From a checkpoint of a small mixture-of-experts model trained on Wikipedia: a variant of Muon for the experts, 5124 steps.
Below are experts of layer 4 (counted from 0) of a mixture-of-experts language model. Rows are named router (the router's row for the expert), up (a neuron's input weights, with its number), down (a neuron's output weights, with its number) and show model dimensions 0-159. Each number is 128 + 32 x the weight over its row's rms, rounded and kept within 0 to 255. Numbers have three digits each.
After each expert's rows: "raises" lists some tokens whose logits its average output raises strongly, later layers aside; "gets" lists some tokens that make up at least twice as much of what it gets as of all text. This comes from a sample of Wikipedia text that the model never trained on. Tokens count by the router's weight.

# expert 225
router:147167099089075106052139118071119098071126149083163108093087173174141156128139112134186094181111127150131172154116092063125156146131190104138171117111148102116131097109113120116110137096147135177171140059147117110132134142133118070165130112138147185184162102126179111120114112094111151078111119098083116091168094089163126138173140061109087119110110167149160161073116128155164169199096089107127141131142120144137188108155123185099126135135176102168064139167119069164161162092173123
up0:129067125103136155085108092113144130146123121174149036168129111091155148117144123094148090210110074098120137173140096151083165158127128106134212179121179117090127127172164095104158131137115095168182094113129153160117136081074114114128121157085162168123106140105114132112163132114148222140105141097113147157095154120102129114038134135137119175093152144139149065104069120127112147106189137120154069159120177112159166130106122089159177124209142109119115180080147155114116096130098139
down0:181162094107074173153135099119144123125096130139110119106111113129089050159159121097133201114133151166118211116111096126114124163139139151160114131132106087153131143165185111119114232169128128168168150167052155117158066166157115129149124135137129082122133128094133119089142129134127096123095158101175103074114084117133108122129116132058140092140137168054121091102169099146141099129126164126154144127193129136110135116061051128178146179062145127131161139109131170041117130145114176
up1:137162087145178090185149126121184152172123193192100113120128134179090157126093128069098124092145126139204139060158096077108088168092106184173118171182154129085107130159091184114135177111104144159128097129121106105063110071138157099119193105146164055103118136159125134147196139123132138164159154115112095139116124061151142113123148112148086144141110096108105172168164126062092111107154112125134111136096129101124080168138051150142141105104136133135129133139107101081143097192121106
down1:107145145157207104102132105175106107114119085180149095090120141094123101137138142116124146138146145124138117181142112112071077132133192102164125084033129232110127090123192102149118133162130133161073106087066096166129138095083142079106164124172112130137092102132082151118130159130095130132199107126128110165156106175153132121128089119155136166132174119091187149131119082104143150123060126115076118140110140101100147135114102166193101152086125188135214101133107157126123169182113136
up2:125114150179128163140109160075115117126174080153118131123174137143153160117101126148151100092104154134149057146101088190113123151092146089157078082081147156105079151111150157125123127127104150147154137137069094149119120166125108167141105106127150108108107180110146152158142081128100141190148136128089132150157085101135177166194126115102106073172159158146160104103140130088167135145158098147183146146083117080183141079098134091165120121189063107191143058153054096136070108075172068
down2:146088154151157079115213164134108090143115127132036113058118108076072081126131159097164158061152063214128102127178098113120120150141166158129180145134144176121082126128184122132129116143102133048192130109162105170159074093113181131128138164114156054141172118120127180117143124143073127122176149126139157120158136140117143102098134123120168107142161194138102151137129132095154117143176113109125146151141155154108126028098119122143063128108113163124115127103115149108105123102105144
up3:178094149125139118094078086182114109148067104152078075079132147131142126139136106113136140141169131136112139192118143120137115109140121080128157120116102114131137148154109134048134123119072151164141056088144149154092225134128160139136107163126086175132129130180099127117129102136207148145147160031190100142121120134133166052138118125114106150135131126152167221087112151134123164133103110077092141151140124095087105163093091117093152144186110211098151192106155093110109131122144134
down3:187141070080139137100125162172105114103067120149132147166131068101143174056112095136109128090179174142132130099119129160106108128124127129095114132133078125108173107159165128082187133138128090153211068055074147091146160123135195148108095166110095123168083148107160118139182099105114142165108149113142141129174095123052148129119127110091191157146107144137116195182117130209099067136146140151153129146143146151127071116090145097192123123111128127126178088101144127162113124128079128
up4:117163150106114166137123128164163074105169131122191091166158096133120109148134093151156123058161104057177063116086147095147095129082077094130094127197108148142042116137112157145174202130110118089162151156111071122122137120122134145138146173117163134180107114119051146121132123173126137139128099123122118132187123127126131156154181133137170136014135141168119148140126181131118121121161123064143145116081082120136112086082123145104109062109110172059148129106120152132160105139186130
down4:094107087162155122056144154098117143101100122164142167135120182102115127160132159153071129156156125082113140099157103113168148175196147133112142148117133148099125182098103063139156106173134123154146095157075136142149144119110107146133149069115134144181131102124171138153137139071120171141079105163094127130101149096097073145175108119165118142091133131106138161193187138166111101077111114101173072160166133130150040146109113144121095177088229122144144062137099136118076122049087150
up5:165110136062132146092140135150078131096145093135145154168106103152072137144133113122125169115082086105165159115101116128117170118080114104122164165087132119196128114179124160149132115110154143116113120109168064148113160066094115155131130137129109146132167164115133129078191102202118180085062169134115116085121090131127077112190120152173128154196156143117129177113089139155169181087193083101149160126093139116133148103049195104080144118113161099123124178163156131126172060090128092
down5:091129137116105148146088105152134157129015105129139118086093136143120135120157197144192117146091135088166054139094149107171119144111080102186154074148148131133145092131098183053123159143152095143176114126173125112171150130122122124108168136112096095141133089116123133145135077177119166131123142132109101160105179109092155151125132147141130130127095107122115075128139149228120115191155163170123152120110127211145144122070122096126067041130085086074098110153160183128145125150146143
raises: "im", "ess", "ent", "c"
gets: "ec", " acc", " rec", "oc", " occ", "cc"

# expert 204
router:164170125084124118041147106104057143110200126101129125141121155145137153139155113120155158133110182122118139149144107100146119080126165085124120138136143093072136070101163112164149156105126175175139085132144145124130144114065112112128095121115196152145138129151147208102111081101106128087130114130132143145155145078143097069124085071110109140072098154197140181092133105143167194127135050137130156107071168172153152125166079156089157185134124172169091118124170075152144155111122062
up1:152141123118093200113178144112113192143089140078142100148104182180108112119141134130066102045113151153114101085114168153096197101121118129110128109125122126108127133098102108126111162088151143174110085134181140194115158132161176095112134107113113057111146149080127110095122121133118162160170147122135140202086136101117137154082092152078118117132126147066153113105189179054049091086130132155098158117185112128137128120179170118194182137125148093182132119133170114164176154119116126
down1:137075079146118103117146133119070172163081116109124117135185115205129122116137092136177110137102125135104134130088087083174188183124079104176098125162155103087158169123096169123143131170093152168179117152171069108128136128116137148189120143152146121151147143139116117178172162123103163128155138103053042106119094142124094084142147152119099121169073089134098135089156138170116123091088118108090104154140161101217111149160031098111167123096153144122151155134110097090104146184154135
up2:101151186232131119143185156067120131150136119127122081146103113104110147105143125105074119150145155151079126167103108083129124149131182116163120102091117135113148155071121100106169131058159137196170062099116135129143112114136119123107120140110152186093124107108132101195083136116184104092100110165160199133127172135102141218129107131162120132169127116163054117070143137125108115143122144148144138163129073150177135138105079205141171101115130105117137101160102060083160131144081091
down2:134099101140104130126071150117145150131121148088146122143109159119115111133151155126109162085115128164126111112103186146089087100118123084136137079157055182189114117132044127175106132154162109129065138144097178056084087091109109170107168155063117152118163147136174107077126179112132189053145211135130164133091146132129111153106068152142144171157057163162173133162110078104102093115209161123088153130119151119106129148095147149123136121174092161154141183163148139134096116139109123
up3:116150116133118125099081109142130127110152141167149130132090193148173159190146088135117151145139116137166104120133146221127099106115169106132131167116136102108141146102109107142130076118122152151144134079124100059070071121088143083126222108158123169113134169112142097131189105118161197138152124109125113075081120139108087179138129106163136118101171068115158098116169208178133094138139106148129169143067074158040139146085068116145164088131093081132100141079142148146155122074117129
down3:173106185112125200135105180113181091186145134079141139132166175150089142127107125105141141125150193114140117074168060114181137160130156061124137097111137090125116145140106124085115105140146079115161100118067160210104150144064119142165190119090167131093111148084087105158107168148189123122097128112111166102147108078124109159125131081135125176153168126133069118208143116120128161116116102113140106081098109124117193107096129098113109113123144185090136147162140200091120070123142090
up4:140142097140120118134089089105165168156135186140176091101156123158121140049145150062110093127137099117179154123074147163167153129129112104077129233114130104106126147111128153097176120116131125091159126105106131103071135124162175093052151094134115132115057143149211094200113146115130170117133093168129098068173104135115075121087129161099132111120106146153181164076131158118133138113189196107161138114179144139109138165108156132133133138144100172154120194097139133086146072095115099
down4:150110105126117118171188116151101114098110152098111194147105167133059113105086082130136111177146140083126135126145156123161168132137109158203144123095149194096130146190151081123157066173101118161104095103106105186169095096071075147148088129093132142113133111089118196138124123143091093111186179106047157136089122150111175165131103143133159108152189074121120098142124156151153160128072125121135101147103099147121162146176139074132102063108119097075210126106126136168152139111120165
up5:101118164065095135135113139110112085142180123158136133173150094100164137145147143119136183090147131103093116147152139069139120137183109105121115163169173120123143112123111150098117129101129132088157034134104168156180150138161188123114092141119159150099155151111094123068153112101091108155158148153083125108133101078128113149108127076094191167098080179135126126155163121107153099159108105103106178081192102117145151208071180109122151160139076144096100075204130174088179177080177107
down5:122150134115133066129072085147174173081133106124116220123125175108116120099101155155141132133128180134135054109107164156105138106126100095171102143093144082157095097064150105141152127066109146145106132172181113079161125042136131120133150099191173110156096061123148132082136096165185145123113152138112149170132093199146144131101163117141184125088139144150095113155093160135074152124123135121161118142065077104137139136097156140202158161118107064118145130122159093156140121186077151
up6:119112107169112181145133154102143153163146141188136123110148096074097094146116135171162148119123130143081161058138129090122146115066110125150115092153044148095138134159108164119147086173189104150135217079108083105109076112124132155117108182169115090118095107183124187107048124138175138208156077134143087127151127133180159128132165140090189109164149139111135124153121069125115102116189165041133124091116142114107131123105079095162127088134137154146127073140100136145145142096147102
down6:121184083184131130168154153126133170200106131166085108083182140127141139145153185077151176147139155135147113140184121107143134136124142110086129162124149160150104131161116128107091171090097083179065168118115128111114100112127063091109108099109118118171092115108078166120075101058080151146103146121155145163116133134163144198095109085157089187139090098083153104166173123101038150131132084164068148165115156121138103118138129102066102169140114098102129084119169138198146113134147168
raises: "20", "3", "19", "2"
gets: "–", "-", "/", " /", " –", ":"

# expert 163
router:163160130105093162084146053109112144107188129084125176150081165176159138157158123098162112135081153163087174161175139121111138104141140054135154154119175141109125113142153075140132151164152147178124081099171137113152145157097105070137085083120172166158125125176141177113109086110143113130142105083099171096185091077152071126187104091100100117047090120163187135082133145089162151160107086111128161150110164161105144077153090147111154147080145145154091107163141108150154160106157090
up1:160074125096115120119108126110097101090198123139140146100118124142148163138172119131061111189112124157148108141159140167138113127151172145214123073165110106111113135154173175066115151093115107131120132107137111179095160191109073115105204139092181106097130084130117098120127133147194128166126057147123148184141140138128068150102091139107163101091089053082157122113173110105138158145128137154119140140055090166065090142126074162083196159150109124143103151138121114092080144162158140
down1:130128132116210128099136088164173089094135111113135136118117108152079144165210136122149075137162110124092157123154107071130132156132138101113130162063159211163145154078123140124133107132135102151119112185053186147149144105130098158119064097100098137146109145144095077201093138100137090132128111125128187126087113137184191166194121206092142119129189116111130160114079131164158103126116098179116112102099082133152108139095127153105150140109087105094047133114172122171113145141153092
up2:138143170154100126114130176103158118160042114076132100140146157167116076139154099139155148147106127135154147071162103139065141131162147172124127130133186124166108111116109112118060175123209129110103036173141137117130086107196171147092126125101174150185135150100140165149165206110073078148112079138120133090144121132119153113164078118190141127133190121136136121147122109141167105125114110153126129124069116115119164099205120091135114117128096078155080090065137096132121118100058157
down2:114164073107130172198133125144130097185212167170123149143135077124183076084160147102140095139123163161121097116092100140147118093174129139079132121093128125115159108155149167135129104146119146172117078110183137068099075107115173069111183145108122093175139103140118132123087144111108142179128105200084160128125151150113122120163122144030082155172147148106163127137096156115094198065082152094138167117070147113137077129115143091130144138149146129146142185141107098086150134096068105
up3:165135085089112165107095102112102226118131151099075122125129126126187177214100157137124164145097167158093134114018112201141079096144092110141128118097157101137093136130168142088125126166110121121152115108068180123135125096096094152120135153068155095110128172151101143181187150112131182109105134063116099082127132115137086135112114114088106174154138072153146131137193127182159142151106099192122150091150188134164142122142155083133113070133133147147116129097148094142124099172113122
down3:064166157145106093162143222162168090107159142162156127089141171162094143113158143132125133109102095152135143145131135106115148115134103178102105150150124078108169160148125127111160084126142163110115055164133130168194138122115128067094129087064166131073195108118079068103123124154143112094079060109077178128122160134154151130122097170122094154164157156090119118135111119128154127153113164161176077155130059110097138140088085209111147142177159139131082112075118077144099181122121154
up4:136120092117134079168052119059179133121185138141140130093128076155149132131149085135089159102077171096083116093089111086164227087106147106103115140072148088097131128154139137187085101114128116147117125123162164131183157123124098138100123109165167157141065081128124163177106088077140119124125124085102171124159162097146169118112125141089056179181167090139130161110141099170130176105143140120142155111125165107146192123095149080140097146110188153148127161070140095134155161068153134
down4:165147136136117139137157085117159120147141109039215123130130126184096138166122126118129150096081140065135188191167128162100141095140149150184133119145180084148105132149136136144139119083100153124138213190110099160071128144140184123113061093131130149134128134116131088071147106106078089137143168164159135140095147122049100090123099151134117119104166098113101114158145108106129089100163105082133168130110119055156172084093107159048145122119099126191158140180109139127115178119096162
up5:097128116096180090163123141134125157104170078162150116135124137154121138128173097121156126150153136064130150162118130091042090124145135131141152120120130176112066108135182071075110097156137052144210131120121142100118155058130103127157163115162118137166143157149146164176129140167096104102071082113114063125144139117119091132168145116109181150121170090124124098069173173090176165154069117065095093113114192095129121135144156048145136187068150158146138136152161126112135130131119186
down5:134161141169116048126148129116123111160149081147132117149170110139130124094119116121136103126158098107126121155138156150115138092137149109173121085161120081121073169100096152159099094148175170133141082150115134105134200069111068107095172099157124119105124165151136129164085149115134109092117103154143148110172061144112164155136132143184106140040115162129162163156155136071139159118065153092145103150114121138128121139050150176247171084161077116118184119066111107161139131179081095
up6:158135173128102083143112105174095096118118140098155104166115112164103117100118132117135151156073137105107140110182101047171123154124053155158115113120161071116139071134215123140187097195125049127133054114129166169112113149142119168129130083166064176120119108122154088095148211112089110104147130083107161096172137125137108093158152139163155146110156093178127085125194142106173091096105134115167168175095129160130089164114135168160174123087159103110140092120097123124127133163110116
down6:186122125143166120088178129113136114113147125154148183137133176162128118098102099102168059099139107112117152217095099128126090092059105121097183146175094115088160137162145106181154118096135157128149173176160124129152112098080137114116143153111105086074118189162142155174165145045094156128086091133096117059069070156176094091126138126148076147141179151141118163131079090103157140110132129122161064123148091116079128099135138121147133186136121124138161177170116132159104084138119189
raises: "duction", "ore", "ternational", "ilm", "dom"
gets: " M", " In", " (", ",", "M", " in"

# expert 169
router:150169132100059080063151105121112132066162116129128137169064148154176091206157126089168153155078104176078176144109151102148186125090132083129128133118121119131182109101152088142079152114155140148130069130131083136110145109097123094174114124134167139162094135181135201112098103144117158065139121126118152091215127115117069142125110092108116120080148106198164147119158113134167185143109097117153139127126168170141139111145091166134129138136155130192104118151178107171159175081171094
up1:099105164093157121081133174169114129104118145121146175130202106170173118190184154054056095128100068175147154132102090148156123151088120097096148098122151136125176125124139156157122100149161127186094134098118043090120093169162215112079139175140128115130157100127152093130198161087153129159152128076167137158097064121114099133051134064111116182137197081125123115129147183151107139136124108074160116159151118141116113124136102139098128140110118100130102112146082131149133125110086131
down1:131119180116151128102105163077168142174106134140146084100165123099127116094129114155114108134165126142167123088065153144071132186118111173113105096140156203138101122148130188143135100104149101148096106219171107146085091121173086128113139189087142073130121183110123110141109054115097120080130134109089073093133093140126200080146158129075151103179221165134138076079099133174150145097132104147109139154113105095127137153135111120151099112158103118133190133146222130108143128155104143
up2:154122124169161080099081173136129103149128146107138082148138067117113128146134112174146154124125170125163090165151187096093104120152152120073113132116160080185129153122156184089124091072066122186138162114119080160114146090124156149109104096101122191117151139141132112175147173139064101083182112177183121056092104129098152077145126118092133086176128099151173094113120133140227135125121105135166113118120191072139189162100113119101114127127091161119119162074111117127139170093132192
down2:158125157102156144071148117125105164060161073095173184129159171137148189092053111141104139147177081151110115077076095119169142140143160109112140126116106137142100122072104088141131127136140068150089167183113150115236111140177113153158165087086112131130082070125136107077184160137136089166135195144124136166105115176099155092111135140110147112090125097107105199144164153122163099143130086096117119076130130138114125144120137104156114146061065112170109154113198142137137144143147119
up3:177104194121142117200130134144132127124104134106100153148133113110108116130107068087159102116143132142125169067126121148201176109146109210107144124167128127140154129091096182112133114136109035135175056165163168152147139139171098077130161209139118172125120209167100141188153111103103109101120118122215167064116145134116131115126133113185122138093128148166104157154088097133093089144148132139089077101095085131165145128129158143100090124084143073124118060081123100134106127124118135
down3:155142116121119120082150159141080139152078135162123139154095174108134160139111140117130080099118140159182056111101095166097116091172116149150132138150195083125157086104135169093098183123100127115204172130178134153153060092058104083071121106090141095165139116179079104130109119176075098168191112150092098154140110106121163115150170131159112096136167149171147119185153105128178071153116145127130096127077084119125098116214141110170108098089124084095117162179136152153112170117144127
up4:108134156127150123128185171163130137164118139137056075100149135130067122124134126138108135162175145108051120095090116162136073135166106156110133158090169131055152128130155148101129144119137180164143150158191101114131132074146099173130105137114070129134136129142185040136122127165160080137096170020134181107108125069127141172095132107137109142076119076138150151129142134076100142120170135152179182151179166096134156126108088122137166124126082142076117102159143048130145101158111094
down4:090116094085120167148120107072164143115062181117143165082118157119185151117091190101143159157085134165121186123120127114079153118064166170123149145158120137115090218088059152103165134136171112119080080102110137168122128118145083096072149101119146129085156124146124160127140192139106186075093143094132108117143143094117068145163102149080097168082107136100150143128168168130109117129132114077118103126119141111120150097158220111105149169158151168161114131171135194095111080126163143
up5:158141029079111062130082125110142120085124168174179146145125142122161146116107092195163147170099125164185101131119090155160082118122133121119131200095106055070114113120181100160129133133143102148138087130100061143111126140041115136096103160114160161054125114106090132182121105097170148111118096209138088122094178139138178145121146107142120104189093149137147129157134211191139096125102127123148169140086147122134174150099142148089136122130106093110178127143117128112151146155123153
down5:213124089093130096165139132158077159125147122065145167137156078158119177101147113124084121153159081100106134074150162057133203132114113110149121154128154123109178160088123162119110185099118090115090040116188132150110112130194108055205156061154106127126152096150113148151147196072149155104127171078141163148140156133126138159115128150165144138135142056118113142147078160084140081136085146106104160098126187106163109156110136139089128144134125143124130102118135079075138137121140106
up6:105116133106194200179148121110153108141123125151110152134128131109174092087141140139135113182189181119166097101130125129057087105127132169108173066135116157092134128109191103120137136087161150111135057131130091124079131111150068109141170130159166075066125149153114102100122102167119105130102114186115140080108110100186118130133181154062121116110122167146117094185130203146090111167142138146142129103142168094146154127159163118161096103128158169076109141156104169076126050120145042
down6:217160093095146072128149178165120119047071088112113164139165141191123122196106123099160070130153117152158128194142140080106108128089085118120141130079098209099161127111135133119128089110078120117126173100165104123147128133124139150151134142137162120198117142128126117095177137124138125069087094168154144096139173191138122178139174076104110107106148101111180101146131083136138170119153150167144123159069092128062144147093107132125122135119127058156124174063110166120143127079147104
raises: "p", "L", "N", "B", "C", "c"
gets: " (", "(", " [", " \"", "[", "^{"

# expert 79
router:148119078096109100095137100082078110102134181059154159103127157216154145172115070130172077161133124148070145146145076059118164163142183139162170139133111136124106128097186118209122132094143122118163085101157115162130130178118092129130136079101159157125155151129164124088110116126132114143128115099087145067202090094173121151152114120116098145107126130137121162078142160150132175154100095133144143123096165110127206068173072129122161200091135135168086135151130056131140113113143128
up0:078131133148174103129129134150107100128139122181132084158080204158097203118107150129123198101144123101166088114078118128155120147122123150089134084138169178135138102113158156173073152122108124129122123134136141108129088094061141127082130109144135114122087188106082126165134085166113134187073161202143134104096139107181098158156132146088175112049104154068156083133153078128159145115138066158121129127121154090178124154128121148162077043142101128116164179122128158143106169127099057
down0:158013154095156146141106100145092123138215168191150189133157104055141095174156147163101157089114063147141094106138084148146137168126158096126143098115079122169140114124173117100130113101099099083141144129142122161141132185111103162085139192083121138170165119117149124135113144148075148133161172102103139144108101139130202110057121135170142123159137154136116119084063134173104132158100137105123173111095147146107103117155120114142068118128148141080091097107145108105166139153178042
up1:149122151123124053126123128141118184107112107089135141072125133105118178182196138124147134090155085116131122081073182125122101211095115091163106064159085135144157115136155107136132147124155118131230134087108137080108171121177177155127116119169057159129100085145178164153111153157157124126152057078166110076129131126130161165153148109129137189107149131153156125157098116160082117081150141138125111155134072128095101069115133168134079107146192120119115168125130175103062093148155126
down1:098097087131173167138144123143081122127177192178060131121127146174101145090154105146136115147120093151101110126121114209077140102140098108140172183162123060140108109183128111140133164064107065178114138072106159131098112115112109162163133095162123165140081114136082147136106158062157117154126167065103050115118086143172153081110152148120201182145087128131164150131157118145123091157137135141091163086163086117147156086141104138183131140098086116152184167144142066156138094125101122
up2:164132101121199104184139160141171120121128093159190163195098177176162094101144112138094169125137115121115187156067113116124099118056164165190117147135121130137151145141111122142152101134072094123119107134131080142096064158147129182135042151134063073100160188092139114130082097164151135102115111131150085117117133081152139199190108105151120116092138156143131116168153167080156179057119123099114105125110098111109064132128132141115142113163095113113156131065099154142108101084162097
down2:163118123164158136140129178148142152067104108124146152123137086110050068091114121130135100161130163116149164103125115088094170172108138085216108133133107126088088208122172162123141098070128130130114087214147094168134187083125131104149156153128125129130092085100179121113085125100135107117074157177181113099167126136131175122104173144112166171092173116098128147172079113165068134121127133126157083170119185164121136058143146108139109126137102048120078132148126097098165132107155169
up3:135130135115185121142114082122089145121160159182080147097102216123148150099142076130120142126125103098054168120160099135132120139110153139056160142139076119140141156135101131159112154125110137112090081111088079135150145080101187145147187102131123081136109118164072124176104104165167113091127160118168048098123141113149148093126167167123053161137169119160155114160156098112132189143078150163159156142126177101130124147052138187154050146136135182129101072087125162150129107129098177
down3:157127134184121157157121137167155128153056134172178107083130153198091162077088127070102082133106074123096105143139161146129123127168139191103132095099122096176129076163078100149139116133133076146120078115138141031108109100148146164158110087138141150133153124165126117036110118149151152156101124113078145155108163156053172178152146065130067111161128113137111103152184174098118078132115145150082220105131120126106120154102160134134130157149136153118147177106156096136098114137165132
up4:153124108097138095119108141162170142101096160090128150172078122150123145134121130115088135139067137141136094095124124156114093153160161116121074103105098162122151097061136118132131112099115135126170127115156098087094139121157059080164105144177142094152142118076149079167148132119121166134109104082175100201137067151140096155091143163053111213214104140121094124149142086195137122106138154138196150138144046167119145140131073144178146092173189132147116201119107134093119139123074146
down4:059101127123116136133130101181136134172078095116114120103170120126113144163097172163091160160143131135122076114081088104156095131152165192138165134171139137093167107111132083117119106102161093150099136100154127096136127117097142103159133149083147109184124174137083132142140154189152098190135137101126063124099169143163143127155117170158147147125135114140160105093153255148134104153123132122123066081126159114125199075075117120163096166038124144086108145087164131060140136147078099
up5:142125156114113121150121123115143087132160074116175122133094108104116093161094171099095156162108088173095138110127102168144122112186168110093167177108132134168088138135078117069075140051113143131106193198194131107133116138089092223148143147112115091118102163118144157184107166136154158146107181115159115117136141065122102077171071094101151135111127140109200137163070099088127064172120111181170166142163118145118149126117207100096122138116081117108154170135123092133125144107115160
down5:124108112116123134149153178138139196110092125125068137051165085135114134094139098170112123121126123144139107171157140128071127093120130077112102139141152182085162102169157131176142080090180093128142161102092150126163153142113143149076101162108125183122125097110171143101135128189072100160173115129113200089126141163121090149095129065135186122125098068188091094152102134159121112037161111110111102148113141135213138103116128094169194123102137158150107172182152150100153076107121091
raises: "an", "ul", "le", "ran", "i"
gets: "c", "ag", "ac", "od", "oc", "uc"

# expert 192
router:125162103111057136087143068096116123085191169125137136136119106176146115184143072116154154171158120179096154113176142095128186111083162090140212123110103137143168133132213112111100139081126172122135117113164112161181117126109090068131081080084108130149144135133113118096139103121120102146169092110081149128169121120149078121141132102042104097172095150142153174127181069127141155203139083140132169125073122155156173104163072153106142188123170133130098121152143121103157129139107106
up0:161131111128174176131144189117114086129096144138089144118105187132113117118162178137190111140139086106106078099113071113152128153147056147187137133118083149067147117118117123177107161188164117011096082049112146076132126167092101115097134124153158126093112185117115144125099121177145156135138144131189118124147114128124128140113072080168156147155142137111076133159168153106128099146134159115120161125125119081201115157057162113125082209126108098175109166163130101125137137102096143
down0:110073121138151147131095098055141183143177170161112145137122072137123155165130119119076090091073118119148194134136116185131166092117117128159157134121120071191102171064149098172146148117166126043096173105141083102120130169087136155079139117140146146112204104158148097153113100101182094129138122119142111166106116132074073149112116169096162113104123144117143079160163171128102112087081156100164122095122116084147132174166137124135180129122080095142123171083116228160134143144106143
up1:178118164123163148078146127073072145121140151148099069134122187101109162163131093166135112118175142166083133101104096188103130099132090122171157082148161100160137160127131097130157164145067149104167096167155165101159126087143202154088106114181156126163169071128128100113106163167158141118182128084139110158084133118082115130131135090126097116139123132162131145142070103125181141164078084097117041141140121125077138128064164147117093186113154167135190155136179117097083121117097064
down1:143102164095150147155192065143128120129085144154151119091167138126111121064106135124135121081200106161123144140130129097160159182144151071157089139157119150166117140128152125136097127105159103131098137083115148097159103129174133128158067066172173121167124103139171144124129124132145134113084145126125065109111207128078115085148188155113177000105087126141125071103119117094154140105106118196144141072158152107123128128107104094091088132112131116203094172176122126151134145149164147
up2:079176120192101086127117117102106191138129158148155125134134102145148107124155129126175147184118058097142169123123116112125094130112132094124120048133181085166180112165056138169149126115059121141130190099130100131116152170126138212098156146143135094130187095155171144116068159137105098121170142139080145122143107139116102175132143028140111090132143113124118117143151046219097135125115113131067116168133114110138101109106154115185171107047156165102114135106121123118117141124130146
down2:127137133097107163142108117115099116076136113141122119127131214151124169153122131196134104094189131096150141013149146070079131169189084130097143168170120132121138133143149122097126130177176121091118077111123126131165085077131179138156150083091080145150085195155060141099098140146130107115119094113108085114137135147122114111158145184130110188135095119068136118125204088150162133156057153153112156089158093105129163176098100116061105118117092166167154157131148113172116151164125137
up3:107139128070143175179114132095158133157159104132092116130071163098111088065154074174108109180129070150154174131149117117129080137107133120107141140128197146062158169095140123134103124111091159143149179049132184202070126102126146149164076072124097090121123145159098137134142131102150133154151101152107082106103192097104128119150064100179091080107167134187143180155095089159099106120149128110141155111078147154149093150145095112142170170112110153153161071100161117146159144154189130
down3:111169114146124115147152088147177141149148141145182109123107166093100129157108156128105149102152161117113134154088167143145098098145129074157116100049091215174095030101120189143087115103098132092126137140133126153171144095174123154178153099127088123146142125089138122125114123193131169133165130107099187119172086174132164177154129115105145112158142097093103112134130156121106130155026127094153061053154091128102132125141149160151084150067122155112139164156120143119143091163040099
up4:089151082129140106167108113092103120026107126153169103115094124082098100095118107128126138134063164125152092139133142145175097076144095133149039145139151134161148144185153167099070122119184060152155082146112140120105106144209173152100164134136106117152111136061152103170118138107161178128035172151167102122087123121117138119125190165106159110154180098160119106148117193124113190151156135122128158128145146098162101152135199124093112116152088147144132165116164096105141126076126123
down4:175119099093150186112127095099134128199143152174143134104117097140136172129145089123126177090146120166149139096123065090115145094110076220119139085140143136131099075121183141169157114059090143140130170089145148179161155121121133143126086108118083142111154167113062160163104145097044156117116137126153167201112108139170121068080094069110159175133116156139095140172104119089073135149139145124085107088159112189149126174110106164129131143151146103132122058116147169061127136110153136
up5:073108156160158068132142170142166157165113127101141107159172111131098079181143134134136122077128073108128080119157109093130145133161128091190148150157119141163198098133064131154119142161128141146081140075101128120120138087145161122158082130083113145134135200060108060087136154105144131123120141164174190077133156096152161104076127165168122220106160153124133087191093144098142119146133179135167112080148088111145132095071107153062093110136092090138072149119124148144168109123088113
down5:128149112138122108100181145111154113155111138161099172152120140160104104154070109112211101144116156130090146112098112088190130156161137130039145125155121181111117105087072087081084090149178122143134102126171104173138151135072112111070133087133160115098140152162190109176119099164146196111089151134158093109112173104087133168118177134116106105143190057115070067138213130152139181124115165084084143167106149160146106170154105182104145122118131075154116084113120119136143123120125110
raises: ",", ".", " "
gets: "er", "man", "her", "en", "ber", "or"